python train.py --router_score="softmax" --balance_bias=false --init_std_router=0.00908 --optimizer="muon_variant" --beta1=0.95 --batch_tokens=[32768, 65536, 131072] --seq_len=2048
Below are experts of layer 8 (counted from 0) of a mixture-of-experts language model. Rows are named down (a neuron's output weights, with its number) and show model dimensions 256-383. Each number is 128 + 24 x the weight over its row's rms, rounded and kept within 0 to 255.
Before each expert's rows: a language model's description of what the expert responds to. This comes from a sample of Wikipedia text that the model never trained on.

# expert 44
Description: Digits and odd pieces. Single digits, year fragments, raw UTF-8 bytes and mid-word pieces inside tables and data, such as 202-0, +3.502, Oper-ational.
down0 [181 120 118 116 143 127  72 181 139 138 113 141 118 160 143 119 147 160 152 143 129 108 149 143 115 108 146 122 148  90  91 112 138 155 145 111 123 155 160 166 155 118 129 119 113 155 107 140 109 144 152 125 154 112 139 125  62 167 108 129 135 128 126 165 134 147 104 125 133  80  68 137 139 126 169 133 120 123 107 136 111 119 142 118 162 123 122 131 144 158 148 156 100 150 142 119 116 149 133  90 167 185 112 107 120 157 144  78 119 123 114 128 104 161 100  80 115 117 155 122 124 113 134 144 139  99 133 128]
down1 [162 157 105 132  56 124 164 143  83 123 110 186 104  95 128 172 129 125 134 101 123 112 105 140  87 105  95 140 122 132 116 103 109 119 128  94 107 124 127 118 138  98 159  89 141 125 118 119 154 143 140 157 160 116 162 118  91  77 106 133 135 124 108 128 169 116  99 101 125 153 159 143 147 125  87 155 134  93 121 163 148  97 140 151 148 147 107 124 102 148 139 170 145 121  84 135 125 115 163 118 116 117 135 146 159 109 130 148 138 112 107  88 163 141  95 115 159 169 158 133 126 141 101 154 142  90 133 117]
down2 [148 162 154 131 140 155 113 101 121  64 115 111 119 130 136 118 101  85 126 121 115 106 160 112 112 135 112 143 118 105 107 163 101 135 130 143 134 208 130  94 132 109 126 139 141 120 122 114 122 136 158 152 146  98 118 133 134 128 168 155 141 147 144 159 165 135 103 150 130 105 151 159  81 119 141 117 131 147 128  92 116 146 121 140 178  98 122 173 105 116 129 139 127 101 115 150 120 111 122 111 129 119 128  90  98 172 112 181 134 162 133  97  69 138 154 141 118 107 191 116 113 120 134 150 141 122 142 168]

# expert 36
Description: Foreign name interiors. Middle pieces of foreign place, club and person names, often in sports tables, e.g. Din-am-o Zagreb, War-s-aw, Cro-y-don.
down0 [172 152 142  98 116 128 120  92 118 144  91 140 107  88 139 170 163 108 120  96 106 124 162 140  90 114 139 130 101 120 131  84 101 130 122  97  87 157 176 166 133 144 131 134 136 165 144 115 124 119  76 105 123 113 110 157 114 150 141 109 157 146 117 145 151 134  88  98 111 124 123 141 125  99 132 127 156 161 120 158 156 119 141 154 135 107 185 138  90 136 135 139 140 103 138 124 111 106 137 119  96 137 131 155 129 117  91  91 149 162 139  87 119 121 141 131 121 107  99 110  97 130 101 149 111 104 110 138]
down1 [130 138 139 107 124 123 130 170 185 163 173  75 147 103 108 105 155 139 113 109 149 120 105 120 156 170 174 150 125 123 161 120 187 177 159 104 126 159 164 176 112 129 122 133 145 133 154 139 123 139 147 158 167 143 149 131 121 153  94  63 161 120 125 106 110 135 123 133 118 137 133 109 130 150 134 109 103 135 118  93 152  89 140 140  68 109 130  83 130 112 116 141 116 140 147 104 121  94 112 133 146 143 106 152 111  90 129  98 121 152 151 130 166 146 129 138 153 102 127 166 141 118 140 140 155 113 124 127]
down2 [121 144 114 134 143 100 154 143 151 157 172 142 139 172 101 138 103  86 125  95 102 126 154 148 109 152 165 133 154 146 138 113 116 132 131 116 124 130 111 130 163  85 161 154 159 146 125 103 131 122 118 133 143 180 155 126 110 102 111 132  63 127 153 115 137 135 123  96 147  91 107  92 168 185  99 139 113 140 121 154 124 117 156 124 149 132 196 109 103 121 146 156 185 148 124 156 137 101 160  88  94 105 114 127 118  83 133 136 147 119 133 141 114 119 179 131 156 134  83 128 136 130 101 135 181 109 166 134]

# expert 60
Description: Proper name starts. First pieces of capitalized personal and place names mid-sentence, e.g. S-ara, G-alloway, Mc, David, Bos-nia.
down0 [161 150 113 150 131 146  94 111 111 130 139 102 148  96 130 124  75  98 107 143 111 142 167 136 132 163 151 113 137 111 123 126 103 138  91  99 124 159 167 105 133  82 133 178  97 151 101  65 159 111 148 127 162 178  55 107 110 123 126 128 142  98 101 168  98 102 142 137 152 127 138 108 122 112 142 119  91  87  89 186 121 116 104 129 103 142 118  92 135 133 159 116 158 108 126 144 117 144 143 144 150 116 156  91 154 113  95 106 112 146 119 134 137 149 129 134 148  98 148 139 100 108 144 105 128 144 143 130]
down1 [126 139 142 104 124 131 115 128 139 171 119 149 148 152 131 170 100  99  86 101 131 134 159 161 132 143 109 136 118 122 131 165 124 125 100  94 164  85 100  92 120 110 133 144 140 127 130 131 146 130 116 117 118 128 128 109 184 133 105 132 119 132 135 145 123 115  94 114 131 129 133 153 147 123 131 107 141 107 105 125  86 135 149 114  97 119 110 123 148 152  95 129 143  72  59 164 118 143 112 122 111 120 122 114 170  94 151 125 140  89 117 141 143  84 103 148 126  80 165 151 120 162 152  95 145 144  91 110]
down2 [121 116 190 126 121 155 101  88 160 147 144  91 127 117 120 147 125 147 123 181 129  99 151 108 173 109 112 153 159 193 121 148 177 120 151 126 128 150 135 141 134 133 122 122 127 127 154 140 136 110 111 127  93 135 113  90 144 161 104 121 133 115 156 124 120 178 101 152 138 159 133 108 146  83 132 163  90 134 102 142 102 114 141 156 108 119 106 123 116 113  54 103 149  86 158 138 108 142 106 140 108 147 141 128 119  92 142 102 104 103 132 121 134 109 108 142 144  72 137 158 152 128 136 194 144  88 126 127]

# expert 25
Description: Stem onsets, rare words. First pieces of less common or technical words, often in captions, names or lists, such as re-signs, w-ings, fl. 1633, sp-elled.
down0 [143 102 146 133 173 154  94 150 135 152 108 101 132 162 153 124 111 139 112 127  88 138 124 144 107 107 137 146 118 125 156 142 134 111 110 145 112 137 120 118 165  96 159 166 158 166 125 120 136 144 138 164 111 141 184 153 138 137 144 143 108 160 132 131 135 122  89 126 136 137 146 110 163  78 140 135 156 145 116 111 123 119  98 135 185 139 138 102 115 125 104 123  69 140 169 119  99 138 150 123 169  98 156 107 120 129 167  60 115 124 117 110 143 105 100 118 138 131 120 151  94  87 125 146 100 126 145 157]
down1 [150 150 167 154 114 129 100 156 125 160 103 127 143 117 112 119 129 133 145 140 156  95  87 113 124  85 100 136 117 140  96 108 127 140 143 128  82 103 118 159  96 184 109 146 102 126 144 102 138 151 121 131 162 165 107 129 201 142 126 182 142  90 130 162  89 122 112 104 149 122  80  95 143 176 116 158 130 105  90 131 116 156 122 114 125 127 111 125 103 147 122  98 131  80 136 168 155  79 108 108 134 168 138 138 165 120 135 159 151 125 138  91 145 140 102 137 122  93 102  98 132 130 154 143  83 104 124  98]
down2 [147 116 140 115 143 113 104 152 142 156 123 147 103 158  99 112 102 132 159 148 136 185 125 122 100 153 136 146 109 101 180  82 144 149  68 158 135 140  78 105 123 145 145 142 108 116 154 150 123 134 130 130 124 138  82 137 144 157 155 157 141 114 154 122 116 121 156  74 103 120 130 111  92  99 104  95 147 128 100 140 154 102 117 151 119 144 137 105 151 124  54 143 118  60 151 120 147  96 151 104 116 139 109 156 169 139 154 133 117  88 140 119  87 182 134 145 136 127 149 154 107 131 118 150 109 140 127 109]

# expert 21
Description: Initial letters of words. Single capital letters or first pieces starting a word, often a rare name or term, such as C(itizens), jo(ik), V(oyvodinov), N(GOs).
down0 [162 107 146 132 146 121 147 140 146 133 116 120 168 118 136 144 177 177  95 119 158 133 141 151  99  94  66 110 118 105  82 118 125 132 125 180 106 148 126 101 106 135 120 111 108 170 106 166 156 162 146 147 110 130  94 116 118  96 118 160 115 127 152 139 126 163  85 130  96 144 136 146 132 171 128 158 141 109  93 151 101 130 121 137 148 170 125 171 131 129 141 127 158 137 119 138 141 108  97 123 139 159 109 158 158  76 107 149  97 126 143 147 140 137 114 119  82  96  85 137 136  73 153 129 121 155 126 166]
down1 [106 122 170 153 154 128 127 131 131  84 135 180 107 133 162 113 124 125 143 111 100 122 150 117  92  99 129 139 160 138 118 157 116 170 115  97 148 135 124 152  97 158  76 114 116 145 113 114 174 186  86 155 131 149 141 128 113 126  85  90 143 123 162 143 107 145 128 106 135 121 134  96  86 137 115 149 105 138 113 116 111 116 117 126 136 141 123 133 125 112 118 113 118 116  85 159 137 165 120 120 115 140 186 116 159 172 109 149 118 143 117 133 157 147 102 164 145 155 140 143 160 116 105 109 114 110 112 117]
down2 [112 131 120  93  62 122  67 166 101 170 137 110 125 113 127  95 160  95 144 150 151 120 143  94 113  79 134 139 117 134 111  66 150 107 124  96 122 125 147 134  80 122 131 113 126 136 168 122 130 139 100 121 135 112 143 108 129 126  98 133 141 130 118 153 124 189 110 122 105 170  97 145 116 139 139  89 134 132 130 119 155 131 165 132 139 103  99 117 140 172 143 131 123 139  97 124 122 113 145  90 139 130 123 127 118 151 146 170 114 140 143 103 132 163 139 100 144 123  99 161 121  79  89 126 151 146 152 141]

# expert 63
Description: Place and team names. Starts of proper names of countries, cities, teams and brands, such as New, Pakist(an), Ott(awa), Fi(at), Nam(ibia).
down0 [134 168 142 129 112 107 123 117 109  96 123 102 105 105 107 128 103  91 152 147 101 135 144 123 120 133 128  97 217 131 134  93 131 176 147  99 153  99 127 105 120 139 141 159 124 139 145  81 149 143 118 113 112 165 119 149 149 106 143 138  92 107 146 112 106 176 140  59 114 115 110  89 122  93 120 118 127  82 132 119  72 105 143 123  89  94 118 156 110 136 150 132 146 129 162 136 135 103 147 113 126 126 113 173 138 133  83 136 103 136 105 165 136 149 118 139 126 161 170 156 161 148 162 104 148  89 158 116]
down1 [162 153 102  78  95 169 152 116 153 133 188 110  80 138 121  98 141 147 106 114 142 151 109 102 135 106 111 125 128 122 118 146 165 122 133 137 153 150 106 123 145  71 129 121  99 124 117 144 101 151 129 133 126 159 115 164 165 113 155  73 103 149  68  69  84 177 136 144 144 131 123 124 121 139 100 152 119  93 116 132 131 180 114 129 142 128 133  85 158 154  92 124 105 160 138 107  89 135 106 114 145 131  78 124 123 117 111 119  86 110 136 155 143 152 138  82 138 170 175  93 108 135 131  96 157 115 104 108]
down2 [142 144 156 125 119  88 118 103 123 128 109 131  83 113 117 115 162 130 165 141 121 158 142 150 158  76  60  72 138 117  96 175 160 106 124 113 110  89 140 123 173 104 124 178 127 155 133 113 205 117 101 111 153 119 116 135 159 130 149 127 180 142 113 131 125 146 109 121 122 157 119 120 126 111  98  80 129 116 141 130 117 107 135 123 131 131 115 110 124  87 134 118 124 142 118 135 110 124  61 130 133 146 145 101 119 105 153 156 134 140 143 109 152 109 124 141  77 141 101 135 104  73 123 133 104 175 106 110]

# expert 16
Description: Foreign word fragments. Mid-word pieces of non-English names and scientific Latin terms, including accented letters, e.g. Tax-odi-um, Arc-ti-inae, Te-ks-tilac, Š-ia-uliai.
down0 [ 91 178 133 118 116 107  91 148 153 116  88 122 140 132 125 108 106 112 141 124 111 141 137 130 168 132 112 146 144 140 164  95 115 148 101 105  97 160 151 124 168 110 119 135 177 174 120 136  98 120 143 141 153 166 113 152 159 171 129 154 139 126 118 119 128 152 108 148 130 109 112  92 123 141 133 136  96 128 128 148  96 122 145 120 124 107 125 102 137 126 110 149 129 145 155 136 149 141 109 145 144 140 107 116 102 143  97 143 107 135 149 139 119  89 154 116 134 122 185 111 147 177 131 160 143 109 134 109]
down1 [113 127 142 131 109 117 180 150 151 124 182 176 155  93 131 142 111  92 120 128  94 101 147 126 117 151 164 133 131 140 145 162 151 108 139 125 111  81  89 113 138 145 106 113 171 137 140 158 143 129 168 111 101 140 140 132 138  96 124 186 124 114 159 119 115 104 133 147 152 131 150  88 136 132 121 111 116 147 100 119 134 111 116 157 120 102  93  93  76 149 130  68 152 119 132 111 124 151 148 173  82 158  98 132 126 132 123 142  93 146 136  93 190 168 108 156 101  96  91  92 160 116 136 134 133 116 140 102]
down2 [ 80 160 131 135 131 112 145 144 133  74 136 151 152 140 176 140 100 129 149 138 160 104 124 142 125 137 138  88 125 166 143 154 144 117  87 144 151 111 113  74 130 132 137 113 131 136 164 126 165 111 147 169 140 133 144 129 154 141 156 126  73 113 116 148 121  99 128 169 109 163 166 180 173 121 172 103 107 161  99 115  87 136 146 107 121 135  93 127 116 116 144 135 164 130 171 120 137 149 173 137 131 168 136 118 117 147 178 142 125 132 101 101 111 120 190 149 128 123 106 168 140 136 115 124 119 132 148 112]

# expert 8
Description: Table and article headers. Column headers and labels opening tables, infoboxes and article leads, such as Party, Team, Title, Clade:, See also.
down0 [184 111 148 124 114 143 139 112  88 126 141 143 129 123 122 138 140 129 161 112 170 166 135 107 122 115 132 131 116  97 146 131 135 130 119 116 141 113 118 111  95 126 138 133 137 119 196  92 103 122 151 175 157 116 130 154 153 111 106 153 120  97  80  80 107 108 149 128 113 131 140 124 107 119  90 135 145 157 143 125 107 112 103 120 109 142 119 111 146 151  99 131 157 130 149 157 115 136 115 146 114 152 159 145 136 114 170  96 144 100  91 120 133 159 123 173 161 141 149 113 103 140  96 116 108 121 148 144]
down1 [105 128  72 156 157 112 141 133  82 135 108 120 142 128 119 119 138 156 120 138 141 156 127 136 115 153 141 149 124 133 122 143 108 131 112 126 109 126  90 153 141  94 128 106 106 146 108  88 117 140 112  96 108 123 123  97 139 169 110 151 121 154 125 123 155 120 128 152 121 113 106 105 104 114 133 111 137 113 126 113 106 122 144 105 142 134 114 154 117 151 151 146 104 164  81 131 115 127 157 138 114 153 152 130 131 116 109 123 112 160 111 136 171 123 112 138 149  72 139 120 103 141 128 196 116 117 141 110]
down2 [140 107 105 133 123 134 114 101 107 168 107  91 143 133 121 104 126 148 139 188 173 124 125  68 113 147 169  98 145 129  84 100 118  87 144 114 123  85 111  59 128 156 149  91 119 122 121 103 116 144 117 124 134 110 109  91 157 164 124 122 153 142 108 175  95 107 108 131 114  88 121 127  69 122 103  98 142 109 164 116 143 136 110 133 122 164 115 199 106 139 137 120 150  41 116 114 135 109 107 105 133  95 117 145 115 105 155 121 117 130 119 151 138 137 135 135 163 118 114 143 136  57  90 108 148  95 107 115]

# expert 14
Description: Heads of noun phrases. Head nouns ending noun phrases and article titles, often before of or in, such as station, line, football, singles, number.
down8 [116 126 163 172 138  82 141  93 138 151 147 120 129 177 125 142 151 140 121 158 104 106 125 147 153 109 131 122 104 122 123 161  92 123 139 178 168 145 122 139 125 116 153 121 148  93 150 143 121 119 156 107 138  92 110 155 107 122 148  98 149 136 122 140 112 139 113 116 108 145 102 161  85 102 126 171 116 157 124 132  98 137 117 128 136 121  89 114  88 173 133 156 155 110 111 159 157 143 181 115 106  80  89 160 114  99  96 128 153 143 150 153 140 138 127 152 105 135 104 140 117 134 126 149  91 155 149 127]
down9 [154 148 151 130  90  96 163 102 115 106  98  73 121 154 135 148 165 141 153 125 156 154  98  93 119 118 105 125 151 111  95  90  97 148 126 122 120 121 149 125 120 102 175 144 123 143 118 151 163  95 121 104 157  79 120 131  99 117 140  89 115 125  86 122 108  76 154 100 128 123 114 101 144 111 135 130 129 140 167 110 114 114 105 146 108 100 121 152 109 128 153 120 159  95 115  98 131 106 105  73 145 135 109 123  91 122 122 116 106 126 113 105  81 130 122 115  99 155 141 106 114  79 144 112 101 140  96 139]
down10 [115 157 127 159 107 145 171 118 100 150 102  96 145 158 170 149  99 150 158 114 170 140 157 156 121  91 157 123 125  85 141 127 128 119 119 136 144 118 127 121 157 151 147 135 143 123 126 107 161 153 111 144 105 114 105 153 139 122  79 116 142 157 113 129 117 145 138 107 126 131 124 139 116 163 129  99 138 127 138 135  87  76  90 144 147 161 163 106 131 120 117 125 125 130 125  94 121 111 138 116 141  85 122 136 115 136 132 158 161 144  84 106 148 131 109 110 137  90 131 168 111 110  86 124 127 116 130 107]

# expert 37
Description: Capitalized name onsets. Opening capital pieces of proper names of people, places and rivers, such as Fri-o, Rob-ber, Fl-intshire, Cam-den.
down0 [161 133 132 164 126  76 103 160 122 128 117 152 122 152 128 105 103 110 159 126 147 123 128 136 107 147 153 123 149 148 128 137 138  79 144 128 109 111  86 152 135 133 107 144 131 138 124 110 154 129 162 127 128 121 135 129 126 143 107 143 115 107 171 113 102 138 125 142 137  81 155 144 152 184  86 136 105 136  87  89 107 156 103 102 119 162 111 123 105 141 101 150 125 129 155 161 148 111 163 101 110 141 150 178 112 119 130 162 112 134 102 127  96 140 117 153 105 105 146 139 117  97 120 179 114 115 155 117]
down1 [120 169 103 140 129 124 130 105 118 146 130 150 122 121 147 127 164 169 105 152 111 119 143 143 153 138 128 162 169 131 100 110 100 153 160 121 119 134 142 113 160 115 120  94  99 128  99 124 104 142 146  99 145 152  58  89 158 157 131 161 157 121 120 130 146 138 130 155 138 175  87 164 166 149 172 122 104 129  68 145 150 117  88 117 172 166  91  94 117 104 131 152 133 110 167 101 170 127 158  92 115 128 161 118 134 150 126 113 137 149 125 109 143 118 124 114 127  71 183 126 134 155 109 128 126 120 142 140]
down2 [160 137 110 150 124 144 141 133 119 151 148  89 157  92 119 144  70  59 127  93 118 155 127 109 153 132 144 111 107  97 133 104 146 175 158 104 130 113 115 121 126 191 128 134 139 134 180 169 128 106 122  91 138 148 106 159 134 180 114 115 164 105 166 127 134 111 157 101 154  65 127 124 107 151  99 107 137 128 110 149 141 131 134  97 129 104 125 100 109 131 149 150 145 140 122 132 132 137 148 146 147 126 132 136 153 136 117 125 111 130 150 118 138 150 116 132 131  99 132 175 119 141 133 119 119 151 123 104]

# expert 46
Description: Place name parts. Pieces of proper names of places and institutions, like County, River, Road, School, Street, Bridge, Air in Buffalo Airways, Whaley Bridge.
down0 [181 104 126  80 139 109 141 123 150 103 142  91 164  96  97 133 137 129 111 131 148 150 153 109 136  94 138 150 114 141 104 117 129 139 155 164 161 122 147 175 135  98 142 135 119 100 137  98  77 126 130 124 148 127 125 124 121 145  94 142 117  90 144  78  94 104 169 102 161 106 139 141 114 156 128 137  72 115 119 117  97 145 136 129 136 127 157 140 168 130 120 122  73  80 130 151 136  88 171 103 155 100 118 171  96 116 142 128 112  84 127 139 140 167 127 121 128 153 143 105 128 144  96 123 126  75 130 154]
down1 [103 130 131 124  98 145 140  93  84  99 136 157  94 106 101 126 141  95  92 123 134 106 121 127 130 135 130 183  80 148 148 135 107 131 134 121 107 122 119  89 141 111 129 178 147 124 106  94 118  99 116  99 102  82 120 104 126 123 107 104 106 129 108 125 105 122 135 125 144 127 118 116 139 125 157  95 112  78 115 143 161 120 151 111 113 141 160 131 138 121  97 157 103 124 135  94 132 106 103 149 134 124 137 138 164 106 115 138 108 116 150 118  98 134  96 106 108 129 112 135 114 132 140  78 136 157 139 121]
down2 [130 102 107  95 124 129 102 168 116 148 169 118 173 124 131 127 114 139  90  87 106 119 109 115  97 128 108 154 101 109 142 110 177 150 157 144  88 104  86 129 151 142 155 128 144 134 161 117 114 129 118 155  92 111 141 100 143 126 111 102 123 109 130 163 156 122 129 142 159 115 111 113 128 100 172 101 145  78  98 130 101 173 143 135 120 139 168 114 147 137 129 154 102 130 122  92 134 120 150 114 158 116 164 132 136 115 138  87 159 135 112 132 109 130 160 105 143 160 105 129 119 136 156 115 150 168 163 121]

# expert 23
Description: Latinate word-start prefixes. Opening pieces of multi-part words, mostly Latinate prefixes like pro, dis, con, comp, appro, trans, circ, in academic or general prose.
down0 [133 115 129 148 156 109 139 140 128 124 142 165  93 154 119  93 156 167 152 101 148  96 140 148 122 134 111 148 152  42 156 101 153  91 113 166 145 133  93 141 116 165  99 118 104 137 155 118 115 121 142 130 137 156 121 129 151 138 120 183  96  63 171 151 100 101 138 134 151 127 129 106  86 129 161 109 148 140 102 127 126 148 119 145 138  62 137 110 140 159 115 100 131 139 177 104 126  42 134 107 155 170 127 146 126 121 115  97  76 140 140 144 121  65  98 111 121 139 103 101  90 137 144 138 136 145 101  97]
down1 [149  87 153 155 143 132 137 123 118 165 116 157 152 160 164 153 110 138 121 133 107 154  73 148 145 138 145  87 126 167  65 107 129 114 165  91 161  84  57 158 114 119 123 141 110 151 142 174  95 132 119 139 109 154 150 153 112 117 121 101 116 166 123 147 109 101  94 128 159 130  91 120 135  99 156 139 121 119 149 147 119 101 132 130 162 148 144 141 107 114 162 160 191 127 103 118  96 155  79 114 109 145 123  99 130 108 147 103 143 139 136 117  89 102 104  84 174 133 147 109 168 104 123  94 131 136 104 101]
down2 [160 128  96 138 120 124 136 125 113 119  81 142 118 101 123 100 106 147 134 111 117 140  99 158 152 151 164 119  94 161 150 121  98 136 150 112 126 155 146 128 119 128 119  67 142 140 142 138  78 147  90 150 177 207 113 104  92 165 108 151 122 127 127 118 143  79  99 111 156 144 107  85 108 123 118 125 151 164  99 146 129 139 105 123 119 185 140 122 115 134 136 140 116 174 119 130 118 121 100 131 125 132  79 158 116 108 139 120 128 105 144 132 127 126 100 164 172  86 153 109 117 123 155 135 138  83 114 133]

# expert 35
Description: Place-name completions. Pieces ending place and country names right before punctuation or a line break, e.g. Burkina Fas-o, Tai-wan, Louis-iana, New York, United States.
down7 [114 144 171 110 114 111 112 152 147  94 147 113 118 101 114 130  97 156 134  97 122 109  67 101 101 121 144 119 123  84 130  97 125 155 123 102 129 128 183 122 139 124 155 141 110 101 114 120 124 135 161 147 100 123  79 129 100 159 102 135 175 121 127 131  78 150 171 140 124 104 122 124 105 146 119  83 134 165 117  95 132 122  99 113 115 151 194  95 151 129 109 154 118 150 147 126 177 117 140 101 102 131 138 122 123 113 123 158 130 166 134 120  99 126 149 127 107 106 108 115 154 132 158 165 123 162 173 178]
down8 [109 113 153 172 125 105 129 159 125 124  91 109 151 108 143 142 111 122 119 115 169 143 115 120 144 151 140 123 152 149 122 153 142 135 132 127 153 111 123 126 147 174  93 133 109 149  79 167 163 138 129  75 125 171 155  71 100 141  68 172 109 120 199 135 138 115 101 153 143 120 108 106 149 160 114 101 121  76 158 155  96 162 174 153 184 103 133 133 188 106 158 142 148 107 103 118 120 121 142 121 131 155 114  74 144 165 115 102 102 126  72 135 153 138  84 124 115 102  96 125 149 104 137 180 103 123 133 148]
down9 [147 143 130 125 119  76 122 142 100  90 176 145 140 115 129 167 109  88 115 147 146 125 145 158  84 170 149 123  77 164 144 150 113 135 116 149 125  91 144 161 116 148 190 159 140 116 136 129 139 143 114 142 151 153 144 165 150 142  91 148 114 140  82 156 112 139 118 127 110 133 127  94 124 101 147 123 135 170 116 148 103 176 139 124 105 113 134 124 138 133 143 127  71 129 127 152 150 110 180 105 126 136 124 128 107 122 114 128 101 136 170 140 123 175 114 157 186 132 106 138 112  81 147 135 138 128 112 132]